Experts of a small language model: 8 layers, 2 picks a token.
Below are experts of layer 3 (counted from 0) of a mixture-of-experts language model. Rows are named router (the router's row for the expert), gate (a neuron's input weights, with its number), up (a neuron's input weights, with its number) and show model dimensions 336-391. Each number is 500 + 25 x the weight over its row's rms, rounded and kept within 0 to 999. Numbers have three digits each.
Before each expert's rows: "mostly gets" lists some tokens that are sent to it at least half of the time. This comes from a sample of Wikipedia text that the model never trained on.

# expert 7
mostly gets: " J", " '", " As", " Film", "yn", " Jan"
router:462519497528530538494479459461475511523513469508534511533512521526460523547505519527465513461473509484519508536518472499528475497453531489520484449523541539538479506445
gate0:491492517485461483541484495504536488516503519493491496500511478491514451441457569515510535511545463485468512485519516486494506464516522494466539521494509514527492447540
up0:523467523513559520500531487530518461507488495433497533481522526497511522469517528481534483479543461522502478494478482514514511507532460510512491524490510502498508557492
gate1:531488499492495477495509511486508525452464518517525459534465488493572507487486507511511501502516522500495546482528526553465523509535447485523517529490409500476470515497
up1:499454517514483475524489517477491513481509533519463489479524439510529456521498478476522511485464522431476492493519488537502507500513488516451501470520540513510463499522
gate2:474514495513468530530508508518510494462505483489482498522475520468501505400505496514474502517508505489518550526501478499466492482519495519507484496495534504485514516498
up2:472495471495528506508512536523514512459479487498487480508492566512533488514463501499526501490523560502522517512530523529514523512541461505462486481550544451506513497490
gate3:539501512464498512489475493504501489484477512466492527510501498533513499517533501559502460509544492503514510491495509500450475505535488526506468486492503516514485488456
up3:480530483544521526503458445544530534526530463488497507473523510511498505519531510530501484473495461486490472528475513476469456491490514489484508488509487522484531510506
gate4:482478476481509499467522559474467484469467505517497480493478465519548477446492482558507488547494521482497498520447511543495492535500544499525507543544507524507502494534
up4:492531473541531503507474475485528498448512512541473477510529476516572457454493507524505508482443537508475480524466502461528481497487542503475540485441538473502493547467
gate5:488476544503473557490504490494486534473462489495493494517517538500503508509515475489468470532484505516470514487519536529479449509511508522533545502504520457520468491553
up5:510510471508517521476486474518476486470474475479511502508543471497485483486526489509461503510546514533489527529558496486459482475471469500507499463571540535502539562486
gate6:488535506502504485527480498498503525505501484493508506514509494497495511527495550529474495523481516474484491506469539478487517499518541526458513508491495517505467481462
up6:542491505505497527459474508486460503510470531471499487516490479464502559513551470484528521456514508486516473526508504512501560492489513523491483511465472504507505525509
gate7:529519499462485548503526523497519508473501473484495514468546491513462444544488470506533497492513464547518468474524466494516485482528457501456491487496487474514518507537
up7:447523545488511464465485502486481499461488470527485496482522515457487544555528509512519503486485528483514483519481484496527523478519504481492507508506492505530502459505
gate8:522509536526448508473500575511539476478459526475512467481487485541504505487461453470500490491523480528526519494519526464466512501546513434502539502499489513496534462505
up8:512493505529503493521483514479566545484492459510492507506489507521497501518503555510504534487569513525525471498489480542496494491513506565485515554491494452518487495529
gate9:543500528566479506509483506524521503519495512438505491463500519515504492518495496508493465509530499484482511544473482496490506461535494466502511508496511530491486544475
up9:489474515469498541534477500483465480502518475518512501474489497519493489547498523487508526495501465540498480488495542448514487491520519530515503519513487481486512511521
gate10:457498522505498466514507491558489470540470529493508490451501472527510474458498557483449481527484501490541478492527498500458474489489506498499474512553517486507533491507
up10:495505502498564490507466459496502531434470523519536550501483506485484536543511491488471497516468483498501529470515487496541517489491453475523508507482512516526529551463
gate11:482462507490495518480509522551494515470499461487518494501514482500499483502509491531469496506475512489568518459498505551545507510497541460506507504489528448472528524529
up11:533486540524489473475479521476517442517490499474498494490500480546509504509467525461473546514505511499486481509494500506479466483511499508500568475469503509441522512472
gate12:534549531503504527495497487529539454489501488533490469477526511503527477490527498499536535497531515499492522532495500470537497528465496489479494530515496487510519517473
up12:500507452509454470517511518516520500461506563482507494507501482521488457485486508543487466516449503486500485494480477499495490491494484487531491455537484473437502469508
gate13:528487480525483494534488524506522517460449448470511525474489510467519471511489486498507496449473510461558519501521484526513531537508499480472506506479487475488528499561
up13:499524512496488450484505496530485491469493504522468504513498488509517543545510491492560479464476534514530478490501443521505501513506532496508478545451489534470491501536
gate14:532501547480495502494497507498502491463478498557498507516504575489508457506527520557551494504479512506495545505518542495469496486524511466493468515481456471529478530476
up14:500494514527485500470567488453494521500514520502532481475513475498533502514457490473507524489505489455523483539504548493483484514482474520517509530493499510491509567507
gate15:520531525510514461510486485519541504513467536475489518517525494475463475501524500532548494452494494475475510534527509507550497485523509488466478476490505488515445477518
up15:502510501518522474530503526450504505489468471514521478488567486486498524458513535526471502494520500546503511511494449486466491499493494490525516496505518468476539506510
gate16:500527486492504517490477499523516457480487475477461504515525472493482519494464486475480500532492531491493510523499508488480473522496515483494479499531517503474526512473
up16:469524544560518531515527540497537471492471481497522518539511468494485497528521504503524464519511483480531502475511509504491505455484519486480504532512485512505480456463
gate17:487485452464480504470492479458473500467474482506543508486486502476526501522483463481484519510513497491471545471494517520492509513518537535469507498510510492484506516523
up17:525487531499516501508459517468446500464489458489495510501514542483466471541521502459510489503478539501486508492486521478490482509479489550534487444565486471501491499488

# expert 3
mostly gets: " Br", "aj", " River", " Mar", " Park", "B"
router:462521497529528538495480457461476512525512467505532505533511523528458522548499519527462514459475509483519509539522471500527473499452531492522482451521541538538478506447
gate0:488512481514510537555533483520503505523475506504520524496493528506502496441486526480492496449521504502511520515515526470531476499500490545482483492521548481469504539495
up0:490506472446492467513494482473516541512508490500538496530469453505465478494527503506477500502480514519502556501523491553520489482468469512480438497525539522470510527480
gate1:513459549476482513465496496512492515499506515490469526462493523474503527472491495509505492472501506490503530484524511522476521506505487524485509466483493498493498496486
up1:488482491529496507478494491484493498427471498483429490489457489509509496446489514509471450456509558476479503516499496493511520523547462491520545494493491529509502485509
gate2:514529495484574511493474461519548490546494484525498511510477552521509502477504498493515491492544549493526522502487489486491458510485482457508495545505482497461479490545
up2:483507504501528505525545514489445428514488505561512516461456520494494497485463467471497528500503484457518483470542499538501517453454490460477468510503493502483527536472
gate3:500545496512487491514479472521522486513465520518493464526460516517448499526499507499458475499485530466481483530522525516504503501506489483502502502458506513472546473480
up3:522482540449465528541505531488509470476496502484524492505518473521491502482475466516536505479490532488467492501469474484511526505514497492489505512448518511531486474509
gate4:530482508505463514514503521528514524508515464489443500545479523545503491469498463478504541485482535524493481527496472499532451505509536516501487447457467546542461468506
up4:535524465502502539455491506496507516508453507492512502475532463546457479494514511508489504534548457514507511484472557486471477477480502542481492451484460523459508555464
gate5:470514535496487512444512558524479554504477488505524482498491526488486514474481506500529492492490532503440472523507493494501545504487531515508464533478481458530495521485
up5:500513513492520522486474538469517552475498495488515486497520537519499441486474470510503472494533474505501486549512494484485489539504517493494500535494500517483458455536
gate6:493510494498492494488500465482490524528479497513501467508480471485540495409520470497455508517512481508444491461447494490481496497477518473484535512497535498475488506457
up6:456454505506528465510487508499536478471504534535482524477566518486519489496484507534501505518496462539515526494523529501489477489539482520528508513510498499491490499495
gate7:503497497555538541499482516519500473488506523500501506459528509450516510512510463475497540526492490468500479486522456493488485491519504521490483482505477505515500535542
up7:530517517443502456512514486476516460486497494497507488488499562486518483518540504501534477556514501457501472536497479515499493512472462505539516538490479550474526498488
gate8:538510522536539538488447526538491522505557468500508491483516502497518515468500487486510517573521475517512522491449510501504523518493503518518461534554490430538548500495
up8:517546470496544503464490538507519496467507503505509494482499513447510478455538478502491508490476500491521495515499541497523523485508501519447466456491512548486507543514
gate9:470483525462495466527484522510512516503541513507495497523494514503494460498497477471561476508501510516480494493517513554505488511497496522520487501445488498441489494505
up9:480483491497479441492493508503540502501483476484446565455512502491502498463494527442515465514521473493516530482530470515509469447524513492513470465515512487531436526502
gate10:510512496517478492536495521509502518518491453479509466517462519503525475465520527514483517492514500507483474520447516509518487510462498516492518479521513483455507498506
up10:512553450499519485497542539501541496510507479501469479519527535500501489520502481452474527533514518496518499520522511470502460530498488540493475504495460486493482487491
gate11:498518533541508510507470509484472479453553502522462503544532520478518486495492517470544497526511526521546523458519527435525496531468439502495471499527537477510506518556
up11:488493476535518485513527516485462464513503488520494495503454512491465457528508464500509496490490494478518503520484463495546505503505493539466540521537526465518491486521
gate12:463526467492504468519515500499504481491502495489521505523499553433567480478494504458477484568480507490491502496514501503511525451466473501510482518525528475506491513530
up12:480463504488453521486507517503517496464479507532515502504523505481479469482531508491477551483486512490495506488454505514464505516501500503479495513478506524464489504455
gate13:525516532496505520491518528493508489458510520502491548529512510487472502500490515542532511469482500479495484483543470490490532502515513462529544488445509512552463474506
up13:516508513500530512494508491536535475449455515485468523497479520516511508518425487524539541518481501508523515448485478550498470535512469503554522474511484521482512527536
gate14:438519564482469523516469458524519510479503505501501506546475533502490505451509482489482504459459491489520536431490447546525499466503488461510472513450490457525490551512
up14:489489447528505508459486481511501522508475492500500495503442493507493453480474492496472485462472522474484500487462476473486521476508463491530517467476535527505481487516
gate15:477487504503474494481478492502465503479500494480424516462473502536500459472515520520529438516497509480507499466484500463505496504543520522479476547496486485503475486514
up15:501480525489488549537482510489508475491500480537492486479566523525509520513527546452503511476519468516517560436488474474488483494511518492504497488475486492514462530456
gate16:502488499499509524543461525489463465490518474528489473496492474481573481524528456488569585486517493504479471517521535506508518494493529459537434437458483465496450557532
up16:465507525486467484498500496496530498499474513496489510514500469504484570476466533463503521495453491528542484518485504513499487496486485508523506456529546529474525520481
gate17:523509533472526484494470478524479539524475493504498505495477459472479472494511484499416504522541536508492502485515494532526517496494469488494505524472529517521467473455
up17:526540537520515517505494526529458490507484491490543508545493519495466491504468481471489531514487499527512478513515507453473506511521458493528533487504505517500471479535

# expert 10
mostly gets: "- S", "- C", "ö", "==See also==", "ee", "ane"
router:464520499528529538492480461462477510520514467505535513532510524527458522548502519528463512459472506484519510535516472499528473497452530487521483452522542536536481503447
gate0:519535518506495497493515449508510529517492545506494495533541481484501493490523485492520493467510488527504533501511510500489514503518474517521532514499499461445457497510
up0:492516461496489496509489521467478508493524522497485513509540510518525512533491508492498523520498538540493467470463527532564478517556481524547471545459491508510515544493
gate1:490518481490493517522517538494524478552423459511457487512502527518464499506505508497493507494486522476524512519518499506497503497521518435515502525506506530527534524496
up1:546514483539518518491492544529526449500508534495477507480503549497485535519452508529480474484513488478533494522430460536508530492523503519461516495473515489543529479541
gate2:525552489539490519507470476545491513493495524507464528442483520505473499470488521517500462490507500498527510487494509479467494474522523520469485474553494534484483533465
up2:470505495528520482550489523482489478504480473451508446508450539514519481494545495505493468517550529520486533461471491492471457492494517514569506493515475521491453473492
gate3:498504463475502546511488477509515509542547525515459531496484502521497487465542490509504497496527529466475494452451495484519483501513510511498476544477459492461532470514
up3:534502477504472499477500505480496506480455486512532491532515522519474477490505484474535514463495453453461524472511447524485495496478487507499482438478490477509504499506
gate4:446548496507504503560447457568463484517491461527469494487456507470456505535541481516537485537532519520494540518513527492496516546502522457512481455518492521499469491508
up4:477554485510543507470501484503483504526528509544522533470488533501527463478472488494459467468508497523555470530505506512487494549538492484496489488487506505508474544519
gate5:482481488506497504466484457499547513522515500498473588488504521473514519464485523510502496486514455531475499470503503488518504496501477484494539450553526491536515534501
up5:465491477473492547458485544463533474551476535493514509503512510437475526515478466484520495508503525480462549509488481481483466508536493490529502493564478533516514561490
gate6:526518474491483480507535510515557525513500524482559497481476520508510496495474503516513540497528504475491507445480507501482536530481495469479506466521499470512461480522
up6:474531502460496463517501520512466521487462491475453501479515508518516478488513489473504503530476515475492487495484462503499531510506507512517503538480459505519518523515
gate7:513437505510491476515518535514507545484472513499510494487491538523486507503507496473501516513534537438475515484437534515492481495505494496513489467480501460529497444534
up7:462476484530475479463477517512536492523506483532503487464489523470522494494441490573469515504474494451449555468519489469503441482460506499527484534472427534498518524509
gate8:519499509524509484513455509521509471493515488497471500494528476480478479516504479497467504507465529495517467490480570449475506506536466527487529507514516469453506541523
up8:530513536496515491465492511486490533491504518474518457512529500507482497494487497504514561526483479497536476491487503534490496514519536479485478504486529531512479502501
gate9:512500512497493492480532510487516502459474512482497524497472499497493504430505477475502512471517520485493517525484483505530531502493541490523516538500500504517548504517
up9:488528497535455526489437474490537470525503457502527507507491574534530490467467509476490508488497498499528478515497470515529550488479486524501541499521532508505519481525
gate10:456477478492523495488496491527510514465498494491517523499490488514480499453538488494524484477463480486510471494491504498486481500489496509461462526534529471501477519519
up10:488551505512463494501467481487499532464474494554504540494490535496518450502475496530499503482515528510492510508468483492491519486536498455533505510491504524487543470506
gate11:541450494493498448480554519487535495479532502460555500466473533487536482488458472505484544468470511537511480526477476484487487485513485513509528530507469496502430498486
up11:490477487563452521543505461491574447481517523488528504477499460533491475498458511528459500495539507489482447502484479521472517466543519492480486482521517475461465488482
gate12:514525478475548513491522508451527517491500500492455490513561462522508497529480522477497478508509480475518505497419458534534539491513527511474527522513498503492519483501
up12:498550521563527512503471490495459487487549481475499486507482524509542522472457448523521449505467534532534493499515506501523532531468489511499475458470527502518500492476
gate13:455498462463513541524523541548544464490522499526506506545503492537523478517550511459540487507476513514501474538513490535485471457463508500471525466469509520462471500482
up13:490459503450452502475456480475492511497465475509501534503494468496523473494468554478504504521494453497459502510496506493517500518483516532532499495504511475498500503477
gate14:515508505463472492462517521457518517480482481483480540490504512534510529486504505501501471462489479488491478483540500542540529510478484569489467527492482458492475459502
up14:493536486525444491461469548474471471461483513557508494505502449500503519503435555482562511516556489507520486494497539460504472507442503487499528520488475470507496496506
gate15:455483491494487509479490466506483515537501507504491465472503518507465499531472506528456452552461486485524490481519510493493512523555511519546481504475518504522500449456
up15:476499501484497504544486490508522514519510528518503471517493494504522538481486503509522504519529569502492466523515476466505527486497516533479499541495512474457514522527
gate16:548486485468512506507484463526500514488502458458477521509517519468463466505461506502512524500499525497494488496490458507501489551465507517493511505487518506464469479531
up16:509494497513515516520517444477534563514486502518525502485495486457519499473514518507484492506517505500519510507530488490512541508510496458527513482496504521498491512461
gate17:502498548524500448441481529477506522527499499524501532541478522498499471529499509483507501463475451501481523524484552522450497465533481511485542519528538452546509505494
up17:497522505497495516485477467498485522499491478469531427484463492481505505513467465509481477529490508484507519517508497500473528485451515454507454520530531497451463538513